Experts of a small language model: 64 experts in each of 9 layers.
Below are experts of layer 5 (counted from 0) of a mixture-of-experts language model. Rows are named router (the router's row for the expert), gate (a neuron's input weights, with its number), up (a neuron's input weights, with its number), down (a neuron's output weights, with its number) and show model dimensions 0-111. Each number is 128 + 32 x the weight over its row's rms, rounded and kept within 0 to 255. Numbers have three digits each.
After each expert's rows: a language model's description of what the expert responds to. This comes from a sample of Wikipedia text that the model never trained on.

# expert 30
router:125123081137145159116171099183152079142155114085093133145140120112156109122100117130111182199100157121101095138072183128093138147128145114115091127137183094137093127183109127078136118145135046195090112120072101143094148104073115151092092117138144140120101121075090116088131112117141195187091196169172113068151111178173143162160091118128
gate0:118120246224095150104108159079165174093147176130098104079073136142094111125157128173142134190141138099131111121161069155164156097175158144134127172149132126094090170120151163140081166122091132104104117116115101145120127177168175124122111157168119110162091122123149169106186147137123080073101093163112160159092091132130158166116150115112
up0:109154103099087090118112151181090136131110136189177123135127127134128076115166010065100142081118129159178172160102108090120169144116098075115161164200126174113137109165091135119148209121089123107159131143151081111175168099146091132152145103147133119139128062094196120161124093106163134126199156134125107101128103118179088152180180154146
down0:121147150152100119097145182135155117122092128128126152135101140094124135107072146141144142196086085149192099091130102176113080159148167180111099170148100164149084117158168153069141086083169177112129148178142057155095121125176128136090168095079125122145183121118174083178075142136126063114094092112131124141129092140189137103050114104075
gate1:130106158182150148186097122159177156178122201107054120142085138133160129136138175156154164175106115166071132157106158132094169116130128101180113178160146141133106130155171126126133146158112104161079145102046171147124111067091079138165100131098150169161116123081151164153195162132100190114150170153197082131116121181130128165104148132135
up1:123159190144168137149165101112168095173127183129049144089055175122137184102138106156091172146065155116084152187120089144154087129147191130167042139129173138131114116178174082130147171083143047146152101153095140131130131138158108103129153136163109165149159076097098125140149161132142172106099130131156123109087131206107161168141174110105
down1:131123107066158137128136083142101122092131089135143091165100075078135101182099082100140135149134067093119083100165097124168165092134048138121095100101159139116103110121088215125120125121149172173136147084156123129078093184097109101155122189154140093209171137110131092106114118123107060109182107125128169119146144120084082120082178188152
What it handles: Middle and final digit groups of numbers in sports scores, tables and stats, as in 3,|87|4, 54|–30|4, 47|.08, 1|50 lb.

# expert 53
router:135167111155106134059090138084101083124114173107106160170142165090137105064113162093155161117085158151158169166102200131100078215104113118123077096124143099143115115153117158105117085157128091175096113152175112144044137086091066160111133185119100116106124136156134122120125164102144190170084184113147129110144095121168106182136128148143
gate0:122085101196122129075078117145095119172153175086091116174138153138135112130140134137125144190142110127128133130142087175081147136182125219136128114133110113172119105157134119170093142124080172185138192076145111154085128129171108160184136150120049144122094161080156153148104137138096156098131104178138117118176124155104097128086121157110
up0:104144162078096136130133112113170194126155085153141144101139152061129160088090109133118128106117093081142128121128182134126145091070154074122132130113143186099072162091160144136084167105185059119143087146089161122088149168118197094106118117098083137125177165141134102075133145191121128186146150116127168151113085135134118112130127143138
down0:143102151137132183187122101182185148173157100135158138153135164135119102079126174084087176155152094081127130137121120122125110121139076153137108112146116151157209146108110094147113137136105142204119148125114094157071112130084150119132133184117115087141081117100118117138149185179084124180111108053154160170177098146110095126129121151140
gate1:111137103142087152123151075093141068087096130124092168103171223125129106103089092097156148108146190125086103159085168143167096093098122080144161134110113122124147137112152142035096110101146115128135107150115125091141081090088086091089164171119123154192124146136145153110093144086158141156149152109018152163114052117136168133158185134162
up1:103151115079148136075147097130146166113148112140106084062081113100089182155139119106102126122122099077159124125143093053168130104153147135143118171073123163117087139134124118134084143199099160100147154136143168096152153198209103099139145096156127117132112098089126159146145092137139141136134140176181100124106152130103121122097141242090
down1:174129141144154094093110147108120082217103193129128153101150134145103083121132099169145135132173153177079143137140155187130140174124094128134122070108054085147134180110120146172133116101107089138087096165134059173114121143071125102104144155151105095089166141169153094158120117110164159108140142103084101127091121079170140093125150095178
What it handles: Commas attached to a word's end in lists and appositives, such as painter, Norway, names in series, before and or which.

# expert 56
router:155091129116098191104165179116101099117123140084113124159121129111118126079114153175080158141113165136132124124082170159121153190111111144120110108097204118132109087152094092112128084085120059183099068141085119130125113122114152178102149185103093093103146163127115089163108139125157186200061189156109168079153105155160148210150146115098
gate0:073128114110115138132143143151072111125171151092135087134089143035090166085090090139143094069157198129102145083138107065107125121102121118111156056159044186175098094101089058126146124134124061152082095144139125171133133101066138154129181139091105159049141087149159084161168153114116178093075133156082109103094135113110115168125126107106
up0:070117139136173190118200129152135134075122100100135138141125136040093173160157125124132180090107177117102091088092113153112105077089105064097069125110181162084075144112143125103183134110138119128083037088096119158133155148171192141120114119115154067148122090091134119124112102143119087074063134146123097182140134105198138107126131104133
down0:128100147108105140075109158130108104170096190103199135106081089139124157143132125125118103093097137178142142147161125099098099131113107131145137135107141100109111123152141146078106080153102096143139146161132190112122111131057145170092117126124157169092129157147073138133146185091152152142148142114060088117115168172081111121134178084133
gate1:098177106153118088124098088112108102102100172120104065135126108054153131126143174110052163177086156141231090124135120142172074085096067145109103103124105144114165145101093141137095108106124119099099119094155149096146090138192130111107138140106191157139106076155135110199108102151155087106118090095112107056134089112188192155148172117133
up1:080124146124115153159156040076118155112075131125072133095116133107114129117127133096121063093111132183147154104155121120120135125136165186140124143134121139070066079127164113143130087123151114137104101148145083119107091117087170100163131060153121163105149096110162148148100140172154170114145141131096152121177024140138112101124125113161
down1:152107136087163117106139095131075107129096139113101108177159127065171100131123179164098147046126141097106123123185123116153195124092108130109091129074184218121136164072128125160179107156122074122115089111157133151123121092191128087132127104093143093147105110196118118126185105125174111111066138135094091156111113125124137173160131119151
What it handles: Single capital or lowercase letters starting names or variables, especially inside LaTeX math and tables, such as m_1, B, W.

# expert 17
router:139158136158103111068163145106131098112109134112090137192142168074138125096113148148135160145068128114177118109072162134125108194099159186161060089128176096155072124138118140101140152129077139194136096114085080140059175098118132130075132177118048116104153176127142118078112168105149190183118164117169195109142119140133119179134113146150
gate0:158131118191088118099130162122167134082103175164114106144160120106084161087128187140126120127117073156171138127078120119141110099106148116106104140166159128097043110068136150133133141040144124073101156106132126140099146161129198196087128131134157176116125067132169091096177181124129121132124123086111115182142142147139123153159146143176
up0:141117154044137131135102055153103108161125104137134115128147079178103092179130104134135110144149163113099181194167154157094168143194121141129153186131152131186236173136142099102149118161159176180115193159108147142129073091135098109178109123106140125091182112097164145119091139098091122139167156161184091107128106120074122112148137181104
down0:141102182146102127175152157105122127082129135128116178150118164149108148117064134088118142154117118153124174090151165181197148121064106200098121073154075139117160101149055160143099105182161123113155078086124145140171161091098126129097092172170119132167070122131155119115112102168129134142142126100157153112154093156187117121114100124117
gate1:131095140087134126179136131140119079154075136158073115165078082081088153124140174167145125098144204151114158081153072186139093100111114145168083111064142142099155139117127114132156141115081151155101149125117143098111090184129118078156119096132124126080113158116077088151174180118099131103069111124084164142154184156189122169084106143131
up1:154124114105191110146185148131159106111125115163089081123172095166140191079166132122112096130142110096094148162079114136107122114132123133066176115132208071148155138065122143113174164139134086120117163176144159139160151145089168105100142126150143190123054141120161151115091077154148130135144124111123107140099133170111179171102185107112
down1:111177217163087130104251095081109134189087143103110148103063177092139106181104126075133116130133143107112096093131140150197071172106176131164064117147104150167139125109126153159123130074139182149085055140077090098142083167159081172096131164096106117116096124142120139128171150094124111072121131137121080087084102076122070134143106118121
What it handles: Closing parentheses, quotes, and periods or semicolons attached to word ends, often closing list items, e.g. (part), "...", sources.

# expert 12
router:125122116120080085128130156130152093170107104123119179162160160100115136089147155138120165157051119121148144124106142136100134136132157159161072098135115135130077128167129138126092113108135109164104091135113081136103136104101101184074122123122095081096084128116104076110137177144110201203134136099152188109141132137119152163153115134130
gate0:137136134128141141164111113133088116113120134156072180093134139181180209122108146131086175141149090116126184150116168091137156157123140092140110088165148121108141042102154131110098137131122119165131158084161104106132096093145153141102066169054130101117126097084139121080124102184159122153148115141116150094155142139137128141154126149110
up0:094158203141149101186149121130085128164019148161068162154106141110167187129140148080155138133134126117152121117150171142169164082121071150156137133151054116127087103154172120102084127116142145090156113098131177112121103093075171153091155109139176056148091146083078087129099167151126155131158109088119140115127125166116156136154116085186
down0:122175098105136206137164147134134105132192128108165101093115084145138184104096094147139143118118123082130107151079104106089105136073147147110146103139172160122151071102120090105116063166111170132134128150196139164185071105175075119161098124071123134107161106156165157133169105088146106104079102204062156124131123115085108155087147153075
gate1:083072128094125146105071094117080135143141136098173119099118154109106129111125032086153115106162100164122070107084148113145084100126068108148170144142117102085154142086114123134146116164144122099106114144154134136097092066083050102132137154105102149117121177095104137177111147171136110131124147098092164115107142156180093167070114130184
up1:128089130133196161132142134099083095161100188056183129115087167119125168128084070121160107107192158181153134143104118119082087128141097087113192127124122153096156174117124120166179132151098075166132073139131168141155135082105105055172160143087147173144180130109099157125101082079099162120090142155106138151103171152145137147132136117125
down1:167159196111119127122145110144138142105102160134178125118113151179163148099078116092133162138082102161116107122126156092151120174127125133124157079203173129073176139132153135130121171153119128114132139148072129137128149139077127111156140115115084158126138130145091119078184074093132125044141136177118101086152139112162136100115110112171
What it handles: Sentence-final periods, often fused to the word end, plus line breaks, as in century., photos., record., school.

# expert 36
router:109100131166069175116151167142124131126176123101145132187115132129142148062056170107131162140120158103134114164081188119089162187108152127105104102152165139197093093189079130081152078119114079192114098119083119140131128115098141131144155187084065104090136179112121094088098163138125198176132193139106122091162145135170120176090142112081
gate0:127133175131066140019097115125116124056064163115161123164097106109141082091110152078159107132065147118089164110179102137131142126054104126143150134140091050109131146145165112117064149159129077112166134134108086111091120145111147150140159148082077142167139131087117152082138170142097137167135142131179110026144126150125105108155086101171
up0:149134093133181200173135112107143094145127111153097154067142128152109141157185095204120160157149153138175082153086158131125133109170145146146126099067147178102158092114104156147128075078145180102069098165151162127141148151122109146091098154147164152115111088093120103144130116132149075107151131100072147146121097086098176081064148128107
down0:108105190176091029117124132126112156082116179119159120123211113123165117124138101159121065170182078140123148121093158173109132151122071154179074157152112137112117147117117148078185168186169129125159164135127050124133096097105118153137162207158138154143137136163157155094082136134177150112131110153163169112105138072142127088158219143128
gate1:163155140092092138088101129112145109071143109160063192131103160072133187082083105121172114153155128102095113109138157149098121093094164099119053118138057131149129131100098108120085164113155168136085167132106135148085072103121122139165118153120088077104094127163097121064111151134153192158198175122160131127146118120193146179074126106101
up1:135111132100116098132137085150147123154149100126092149132111123098162137137130139110176073104117100085098164150150097117152119108091195159144118142140123166156127160124034143093119125094189170171057098154139124134143066081129159150116158166100105102122124134138061109114130118104130203092183123111112085145188157120172134157145158118128
down1:124150077100108151119063150212075100173093113136165130087146140150181082142162171047194100073109115134109039199121118083101104092165129140116116155090145126082059117131144118123117092133128062151107124102116138128128167067171217114136183103099106170142089066072093148126101169103149089131167125103120161108121178170115118163116144143082
What it handles: Capital letters and caps pieces in abbreviations, codes and line-initial words, as in TA, OM, SPS, AUT, and name starts like Dou|ro.

# expert 2
router:153100121192147166099108150160113124158133101096119207161148179154141091105112159107105099160127125188142135117136141117111173173087141172105081145176149133209118157145130172141100117089092130178143109162108074143103131093084131152127124153095092101110125155090141089081141128162126147166098161156165164070158110138100089181125083096157
gate0:196096154122180077144131085147152104150145133135103168113102106125151097105105165122120089083095159133152129102111082164133170156177138124102141109149112078185129177156185158110155128118087123164095145085175104106106146136110144100083088105115111113137111129141142136182090105101063137124112133106174144113175146102146095117171095074088
up0:084139164118114105162113139185122139140159065173120128093129073148169132101130160159119158120159128093107127146113134141143099160114157164191126131109110127103132169183180156071115143150206106096198148101073141112111086123079138107096131136138124107125157168108152147105134152079133142106063096067109145173114146099169090057139124122138
down0:095178099113095118054173155106121154120085114145081084134087146089087133168149102122098165144169095117150108163095157087136097174086135095115186091159168136158144087096145078152147105116097063140137164109162129153116103112188027156134103080089119095113167127129105112118099103161121126089103107149130109107165127181129142113136149175150
gate1:108211118155146185134092214158128079090113149132122154140130084101152117115127160102150143134130133138115141091133123111143153127144168143096103122156225124095109105144137116126163131136111120103127080160071163170100107172106191127158153136097132109111055141111112093142163114105161169130104189086129129113116121128115157144103151119140
up1:120148120136099149097078127185059116131124179200145136207046084152144105119174158155196168125148128123149187089137132109153114156128120103137110086141128153134152195136157121144124121090098146091135099130188182144096150113145115124168176194112096127137068176105168094167137145073164137123162172140110133101111114164069066132160128158100
down1:087098144120133125132078136121123144142118114085113108088181105140141145144107142146098105162200071133112148091102129112138119129074109147124160149147092099127146128099126169149173101127096210099115125092090103103157140159120161083076121114120093143163156150099121206137151091100122112168162151077130093146140195092086149116122131111200
What it handles: Verbs and object pronouns in plot and biography narration, often after he, who or to, such as took, won, him, prove.

# expert 57
router:120154083133147198116129151147142160107129121103140150140110138123187093103124114134087104175096125174152130129100179124097134143113141194109108146148187143137115119155101151150136088140132087125104098159089122166102101100106167156112090143126085064088115107193083095099076123177122139162070139109172140122132081143160100185107069146112
gate0:043116133152123157123147132103106116076107142130148079123129110115136151144124079142162108130164148111166141129088080112166145148087181098102110083126156091081111151148091156108148129107159155119080126099145163086159153138073119136147087145095095126122115092141139110152156214190130108139105166178117108132132053184141138095106165120160
up0:082127091109109144115117184152136132148156082096161074131125141086166147107066105091174129113196164128195170132120112176149129111167146073152118141113081114131127137140107097173136123138123114143119176086202075096138100145149089139108111104125119113093145108159174123115080105095118135121101173134101191091137171168140123154142175164132
down0:159122147101122180138153115116105119087146177126067109104091114078170166083106100081120141149093104095117121110152166144198087129127145120116120199150171068114119083064138124131142113098113075154109112134112201125098171117159122150117046111122137168134166065137133126079102051156115178140099127180166143208138107076140163152140144150120
gate1:099136220124080138134157109171122122155113116188129134130162176143115115098124142135135153174161156078145114120125099164097123098100121199118111121146114137157127144113166103118193131094146109097171076143147087123086198109124108159138072133115119125100117143048124157137145116150140157091104141103119160098077110109080069114096094128152
up1:141086080164130117134110197094140113129124170109113127104102116164107201148150179152106140093128085146102177156145184112089190180139140056176140124113132133150097112175123126128121152167126115131103167158147148105116082099114116088080208142084155142144154171204146141100132140142112118142132146208183152138183215151173190132176139090085
down1:075124095102106119162076101127090130071115112129178087117115109073156143135181121160184175148108134142094139203096111116150151143136132190113169089107109133134103079120119108143128147071065099130151100139094164129089167101141142112156141114133135120123125129102098075122169097129143199124126089081080165110214126221129146152140176171145
What it handles: Opening subword stems completed by -ing, -er, -ed, such as open-er, log-os, invest-ment, often in sports season articles.

# expert 16
router:117134102122088130129153155115114106121152136150128165116160168129138126075086088115095127157072129142143138135112198105174096139118146121154089056143163112166119123160070122133106139130161126149088168133172058158055121103106145144128085192099074121125112180143121099055117158110127157194145173158130175080180123167139168141130119135061
gate0:128113151116112110176132110161109138172133153109132164107121121077161095135168187171139133143162156181062071072135105102143144137115136154139173098127120115170086132078141156136067144119103133117139105120083135102135128068109122121103073101036114094121192153187121109127138146129133118045157117146161130088104111121112179116091097122162
up0:169155186079125127134085172135120139128155104144102071153103085123137124150096099107072151124081111102157121178198156134135127112157133127122119166185112066172125107162146066091134109104118123152079195120134133167107093153059193061101124110190167108104127133111158097148107203094159119188128208103137149169181177132086089144132138131134
down0:086117132099148159099126048131118157107108143142115146122171143106150117109128141168189149104190172158111121105159145147068135151090094134140100188147120145146177107103127143149111109133119178128129091090114129097150093156086151159120115154111094143165151126115120134092176131147195093095101113113117095110133127099210147130146128123169
gate1:112137134149086103140127110128090103041127142128125166092155149115194090095175141116137104174090139094143182142131111135121130154114117092163147137101104109105155088071113176166123167082146141160114167143133114115070131081165119140155127113151068105087134098081082087154200118082115095169157134163136091097156134183142109120061088129126
up1:204102174158159098088111181062115133162120087140130106123085064119081165160106114148150136105112135115151146167146111114124149150129054125164104184147182144180129095159168070148125112132129132120113073190182089119160170153181130116135170148153091111184101105079107129141114124126103129120138069112085133178127164106093136122119124087120
down1:115095108119101163166140159130118158097162070193107112127135143105127132140166098121112104177120123091069141110125108101078137153116187121092161128106066078149164172135142139127105102117138149105131205156135154146161109173083131142169140077132128162146135134138160140123085180154108173049115156240177150178155055136119124197186114175113
What it handles: Line-initial hyphen bullets, table pipes, colons and numbering periods in lists, See also sections and infoboxes, such as - Length, 1., by:.

# expert 6
router:156107107157112124088111158154097085104198121092147154148161091127160110051074126153109127184081143121178129150073201136136134138089139084149112123106164047159125118141111168074140112119118095171107149152124103146067124077103101181149116137150103100101119161129093123056135128107093188213089153146202180096124108158134106139145077145132
gate0:170161135122133136128186118132102135116111096137130144122149153084132111132170142105150127124174113107100172094085063098134075108166115109066065089141128148129077094135089136181187177155111042139106140117128062171137130153186148176130165152100105111117167065171178096109124107166125159143133115102173116124195149155094171137125132174101
up0:153099112141155212163154063151118120086158133085173165141126116132148099120114119083096156137103083138104112100152181167131081121131045092088132068085078134053089179068190182182123146155128115109092155107125137149135106093135161157152161172149115141175156095124139084090096082132109165117086146124178069096160099132128096110155103120116
down0:114099123171145072153192135147121113118101121106113107121135172152159155124106120164125092116167072130094128116159120132119072148140101151152139151083150127104113105161118088098176121115057105124161135168156151108112172142168091139077106161097081148050152140121082114134110128094146088146168129092151133130083133103132091135117086141107
gate1:121113121186124179154122126124158114150099151081057138094128141152109084055114133153176128132141121132101084110142125153142176118107177153120100163108156132130117151135074110174139147096123149096203032133158087141102079100185207101129079142112046102141235101128112104183100106142158125142149150130106199132145076091190117153115096157098
up1:172109127144202077182136093121171094150156136093095104177147081183107056141125114121181129147092142118088138121161125110171133129130177113146116177081145135153137174172034129150122114143153132162177054125174140162146097150142178122165101123126100143109179085131090149124107113103145108108116124125183147107141142137180070145100083151141
down1:064177087083131149120077154120093090147155132137117127129064126098144111194158104154115166182119146115123145140111086122133171172153098095102164087105126164166134097105107126094128103116110144158129125154148119143171151144162083121144099125144100095155123156169089145198110136096167112151134096122093099183072145126143095154166090183116
What it handles: First digits of numbers, especially years in life-span dates and table values, as in (16|22, –1|691, 61|st, 10|.77.

# expert 27
router:162088097178095109093115202091108102118179114085159114133145128152136109102094115099100114193107137147106125133086092166090166167072121146127093129152202108187130123117108165135109080115105060144133105155163088148071145091104121164091110148121047130127096137153118085109090134174124202176194164122104174111110060097153122102103129136127
gate0:089152111129098128120132097078116154127122190127110072073134138171130132155121121159158160077148106104106149082142060151147125159136168140142094145141041144121109129149205100142144137196126137154187105153160093131075074156128146093104149132156150177122133143118061122068117082112150122127173107119111192162153119108110155106157139151167
up0:123122150075119100066137070158147118089133139121179121122130099098155165193118110102102120071146114110103090117091155125111113199123131169070153114155049122087142107131176113125088017170143185155156132108122156100110133080104090125113144072134171156158093181105136158051111140138129132120078106125133079140094143165128107162131095097148
down0:119106101159102156134126146137173156139090058129148107157060129131167185117122118127155139165188072118146122117124104107140036105092101090095105153139172120139111122171067172146158077095127124136154155166136140121117144127095096100096140089148140096105140102074158138138116145136068169180166119179162118127162166120121138097101149166121
gate1:157160162187134172137096133111145109118133129157092131198147116142141215052133213170127144114136140065178102129080168100129094074159087097120138130114140160099144115127113109147145123034078076146129107109160144192115142142159154142141112119117105085142125137135129170144143131137140097149123170163122148117164150137136159150167153071176
up1:198206108146150109149116156128114105149093169169143143155172151127152119117101149065172120110113050117156182147146162112125098152185140146145123146164101165152146114132133162167188074088119148103078136116132172220095153097094128142155138153124058164128165078145186161113114112169108116156144175109113121127121107146128139121136119087140
down1:142147128156122090085122151109173168103181090187131124153141112091106132143170123166075107161164139096111148108135103083127146138182116111187148096160111135183090144146173106107117122110088105022155147105056119092090163138114082076120149154130123164146115113065170098120121112163199171140152149170157109141137131119115147124160139158108
What it handles: Pipe separators and markdown divider rows in wiki tables, mostly after numbers or scores, plus list dashes and Succeeded by.

# expert 47
router:110136062156096155114111124202156136119193113104137161164167146141142111130087136118141129155125115137127122120106202139078134152077173148115083102156147082133122112135109139161131063125145086159135169100098114156066160073115148166138145159089056115117131144149105101119089160148149153181147131127140158127185085160164111159154062117139
gate0:125180077162128066094083166103137147102095149123158119137145159151164122130131133071162143124138128173152124186192129132159166157125130143063122127115113040144121074142102083222102088175131127092115102172178132141088067141159108135148175151145145130150148115135158106188089125085130111138168120133163137163103157103083158159102163167125
up0:141209108174130089084101156119125133084118167212165143130143160141163161150149125104143141135134135170186153158143125117170164129149131114106134108113113023160155094110099080207110152129115200086120124174187162120092048150160148139103138096195156157153173121098128093145097157093105147131166093130171128148084137110078155114116181171159
down0:127057106111125165122099088046073084130153117184109141062112180129112113214139141119136140103184125151105104122102115117164158130151127163138127148119133144141174176154113174147146092109116110115111141147119109108116163122141152154156101123108153113097113178178180135111116076094162134114138169094076171099156118124167148118152131191104
gate1:138142082144117111101074120134091152105107123093086157205181161144204095169175146128130130176121080162102145112126142096189174203077125134143100152131178066167193143143119159156097136172152100120134145140154137187111114158072147131135158131098029082128156098106127091129069146178125139108056110187153190114100138141164073135090117116110
up1:107119181099166126153121120110131139143084208144110084094152161093083169097135092154126178098128103136120045118121148146122055084161131141163133131127105170104114152148152072141104115087124133118100071149157108071146148090150151110091122142156209119116152168129133148134145146135138115171136149090047122154118085106107205129154067128136
down1:181147130102155122100107140141115115167159110183154182133126091117107102072082124092166181085153115080105161190157124224124141133122143118121095110194119107113126137176081086122103103121113156164078076145134058113060159153144004140100173123133166146107178127098143099148147136128123135135161157120142129115174129187152148107113126128208
What it handles: Pronouns and relatives starting a new clause in narrative and biography, such as that, which, who, he, she, they, This.

# expert 13
router:117127120164098179135096099143156187093130128069086101154143116078144118108091129174159119193115101157157113128113142096102127149115142112105131054154121113171115117129143160124106105108127098147132121109135068102103063117120131130115080186099080102134108165192115133131125169126102194205135128142149138123157113106175111209108085141100
gate0:204042106166157133117152120119102152125139221080139104113130165134110112132135137211168162096149152092107055129141126121055114092159093138104166081164129110131133158143135122106172122126176109110188092135145142106099130083156111123115130086128123140123100148136085167103120151147174114124143140107097145177085143131118112163142127039168
up0:108133132100131082186156166142118146124108135101136112055147096073127068183102129147125146184128119148130137166125092109176151070078130083115165179154083217111093057133206113175112116139168154122158163139089150118192157214119183173168188137129145104089103125133120120148108097092131094165126129088086139091126130141112169123135134073064
down0:141076118132104127082101140031134094148140110139131157115140105141132128127167107050090089137130085157087084120097128089132079167103131152148128134096053085133106094107088126176178125120103103179120123141138172186113205073107142113112099152141107132121128136120154165139164111166154116115143092185093123145127165154126100103168169085152
gate1:102159128098115145103171172112124062119121151155097090060075105135095112130092109129104113144162114101178087103104116139113123123150182161130171158093191087130089116117143094103139166058106066190129208074146142136141146103108106097125154127126118089135111147120104056100143093229111122128141095139186121163110106147185143131118121097124
up1:133173128106122141097175109106173129142069163116139144093166092169121117106101101121156119092159149107100079093096058132047110090199124130092180164131179116149159151108131106079113151113078094141125177115187122128182095160127089103128149091146145116175108111138193124118142144198108121095102114073185076154142137118132109089131107114173
down1:106092126113113096117217127163129113121094154111108185104094165101154163131145123087098101140111153121084117140124171099129166151119131074125113125150139201094135101102169143064109210104135093157183119116130102131184074153122139103136157088061108195103107082091095149090197135142158134079098083130178105123167116114147092186109149113107
What it handles: Forms of be and become, and role-marking as, plus following articles or adjectives, as in became a starter as, is the best.

# expert 20
router:154084146182068089096134143157147104096170133123142138125148144119130109085134122103119130172086092181164141122079150113100081177097132097143120067150128104169073159167118123107110084162079069129128090133096061135065144112072133182096086119086113110143145108135128152114124133121114193204157129146144189079169102133128137207143140147121
gate0:141084150149070120143184110149099122053130132153099109132142149103143139149174117115177098154158111166155151093145096104115132153135159058123124032218110145133123188113124136116129154075069125119114088144096121116174128109104164183180115113134130119106125181132088131137169126170105133140147122143120159123121102118123175106125157074119
up0:138139129120117108101182133111139055165129130148123126090086085169095135124158127178074145115175167075076135133128137092136075148106098142198138119084158164137156074110139083124226173166114157088067126184165125147099119174150094062081088099137075100123115095088123135123144147056115111100094130158127118142132184139074105144153151105121
down0:076125140161091157137119100070181162095120080143119097144154147070173088146085143134114136140133029188141060136111146150080156133162126077110133152134124091158142135147126106179090113100130131092175126149124105105123157085101173157150138110135122160131078126151118119142168086172131121164103101149124145105118072140131143080117095141141
gate1:191116136158073134135133167109101086140094116062171130142159126142125127104146124108135144130079143181190155137097115128138119173138084147099120116108140166111106099174151148096151097130161096171130133127186178067151175125117124143156174120140141119106116184097113148129076129112131124120103100153079107053168101110115132074150149107082
up1:139127098170149103064132096148069106135095095155133142125055193085156096181135105133131150042116113041125107139059119158141145079119098096124113124111147065174112124107167175078165149115084120128162137136113053156104129107150126103111150157144139127122129109091076121083126133127144146167130097111146109130106152075143155130151102110134
down1:158146071125106111176169153197139156110141130170113110119107094122133108112108131130145176128158100164172084128191151160118162117128140130115181130090098183123136118075151086161166115137116087145153120153154141079168142155155104097131126124098146100059127180101097149179155100137120151165090107144101150116091100167100185151159109130141
What it handles: The words and, or, but, & and the, especially after prepositions or in paired headings like Film and television.

# expert 21
router:115123107167143166094157158152200108104181126089075112101122173103146162065138109134164142142027107068103110133092183137135125157079098162133108096122176104155118097181149136058141084161088089193129115142130100119070126067114127138074148163105109151141120160126135149099087163144127201174109175139160180118168128148158161165137101144145
gate0:137163147101119155175151138235143079121090165193085115118137140114113137098141147155128217144100139123122151080126097129182118148156096134164155095150129155101125143150182075150106130146174122171209123112110105045153138123126172103091183175144125121128192113095108109101137107091099140160082160142107132171142096177099090151177158128138
up0:136141177101119164097095127071089147139138178151055100102061170131186096131147104069136136175143148175174106144155156171125126205114150123180106141096102186195109119085170138116093163130139153115165195109104115089178106097170120080190162157171107146135213174134085145117112104140124172101170163158111135181154117123107065126154135079166
down0:108142059144129123082038184159152065128131044103166115111110161140127137104156179172131119044146159096123125149101147095117110108134103102089138038097132144165100136105098156140165067145122142141208119133164183169122150111105145116089094094105144117154075149131147133126135202152126113174144172072122137110147211115125185164083108139142
gate1:080068090086187111104146082119157119124105097074108116131108158107170158168117148072151121157178112131114088123175075154149114130109162101144129178173149103121137135150142143100110152146160119154091104113071057088140153125058119187129171139107166077132088160129178084175114137136142116129126115149161140138110118077170083113096101160207
up1:203183166137109107146129160117126128119161132129197180101124084092121092128110140106094156115132123156140198179142124093115099121170092106134136134130164138141090136119142147119164165113142062104128106130122158159123111166140100151153100094131124195079122070128065141124170101096166110138089125089176102077102130142088098178139163128169
down1:133184090142164093190055129133178114159092089130083134147148174091124114109182125134159164147082086174159181131132122164094127086158103099131097129134097146143170097119113111130140127138147144091132148149132095119172113043069138137110180102139134190140070138135114164144147152122173134125108100135150144089096134126179160025088062123143
What it handles: Years and number pieces, especially after in or an opening parenthesis, like 2017, (1997), 1909, plus closing parentheses.

# expert 51
router:150131121134091166084137209170120116141134141090068100127135138135170121099157136128068123155111098136149144091118204129121137154114107123084112139124171086200112117160105131155168109059174088166118130139078132149068118086060106183114109138101093129130150127181101097113089138151172218197085131147175138096121086156154143173153141137122
gate0:124181116152109115151164112162141141185132117131090093136087091090141124099116158105168156147143155075132139116129093130153110110143094103095060133155189129083154054129098123137171076114112097086143169119134126084182135199104143178115077148130116097085149091159102140105173089137149180161124101194128128091159079117167091129134154128068
up0:145131143112084097113164091073143129085079109103160123134150114141158064153088087057140156132135132194121150138129120111126182087152101127078166125129095154115184132122146180121133135173139179156196119140138102128143120134216158089173151175145134111158151137137174186142091084137082125120136105103138092167067127088106130118124101121131
down0:128146114145148089158152065161134141163180179185049082154144153108117161159138110138082129125102104157081122148110134179102069151126112146105089143119137154134100132135130158119170094166181082144150142190141162077170155117127136122114059156073091153087068102189146117133077169129134109114087144110085147130122173197171103081112092121134
gate1:094153161130114056081080104116166120180139059125126169129111167142140120044110180092159102141089113101070142142065171078193127122085100087092123117109137128112120189104085176122086055126117164145130122124102128180089133165117101127162046130137118110089160153048108128157124172162078161117144119139135130136106148160089046053095091128136
up1:121150114124167162169152123169161069139096150093151093115154087177148138131133106153109161147184141170104082134129109162123096160084158117146124171133152166111125070173137100143134133141097122115146149126169110064197105111122110105069165131074173115130094098127136155083170131116150115144150181075163135120180079115155205154130158130152
down1:178060120106151084107078158154137158127071089168150100113121137094145134083115132107123108146085142091087108111121142153140125157085133141081152131117107127157095160155096196096168141041120143141123163137222130124092104066114120203126135108142129115188075105119181149078082152149124146100135135133170158142147171103134125105099108116135
What it handles: First pieces of words after a space, hyphen or parenthesis, like Ch, Sh, (I, misc, -s, -sc, often in non-English names.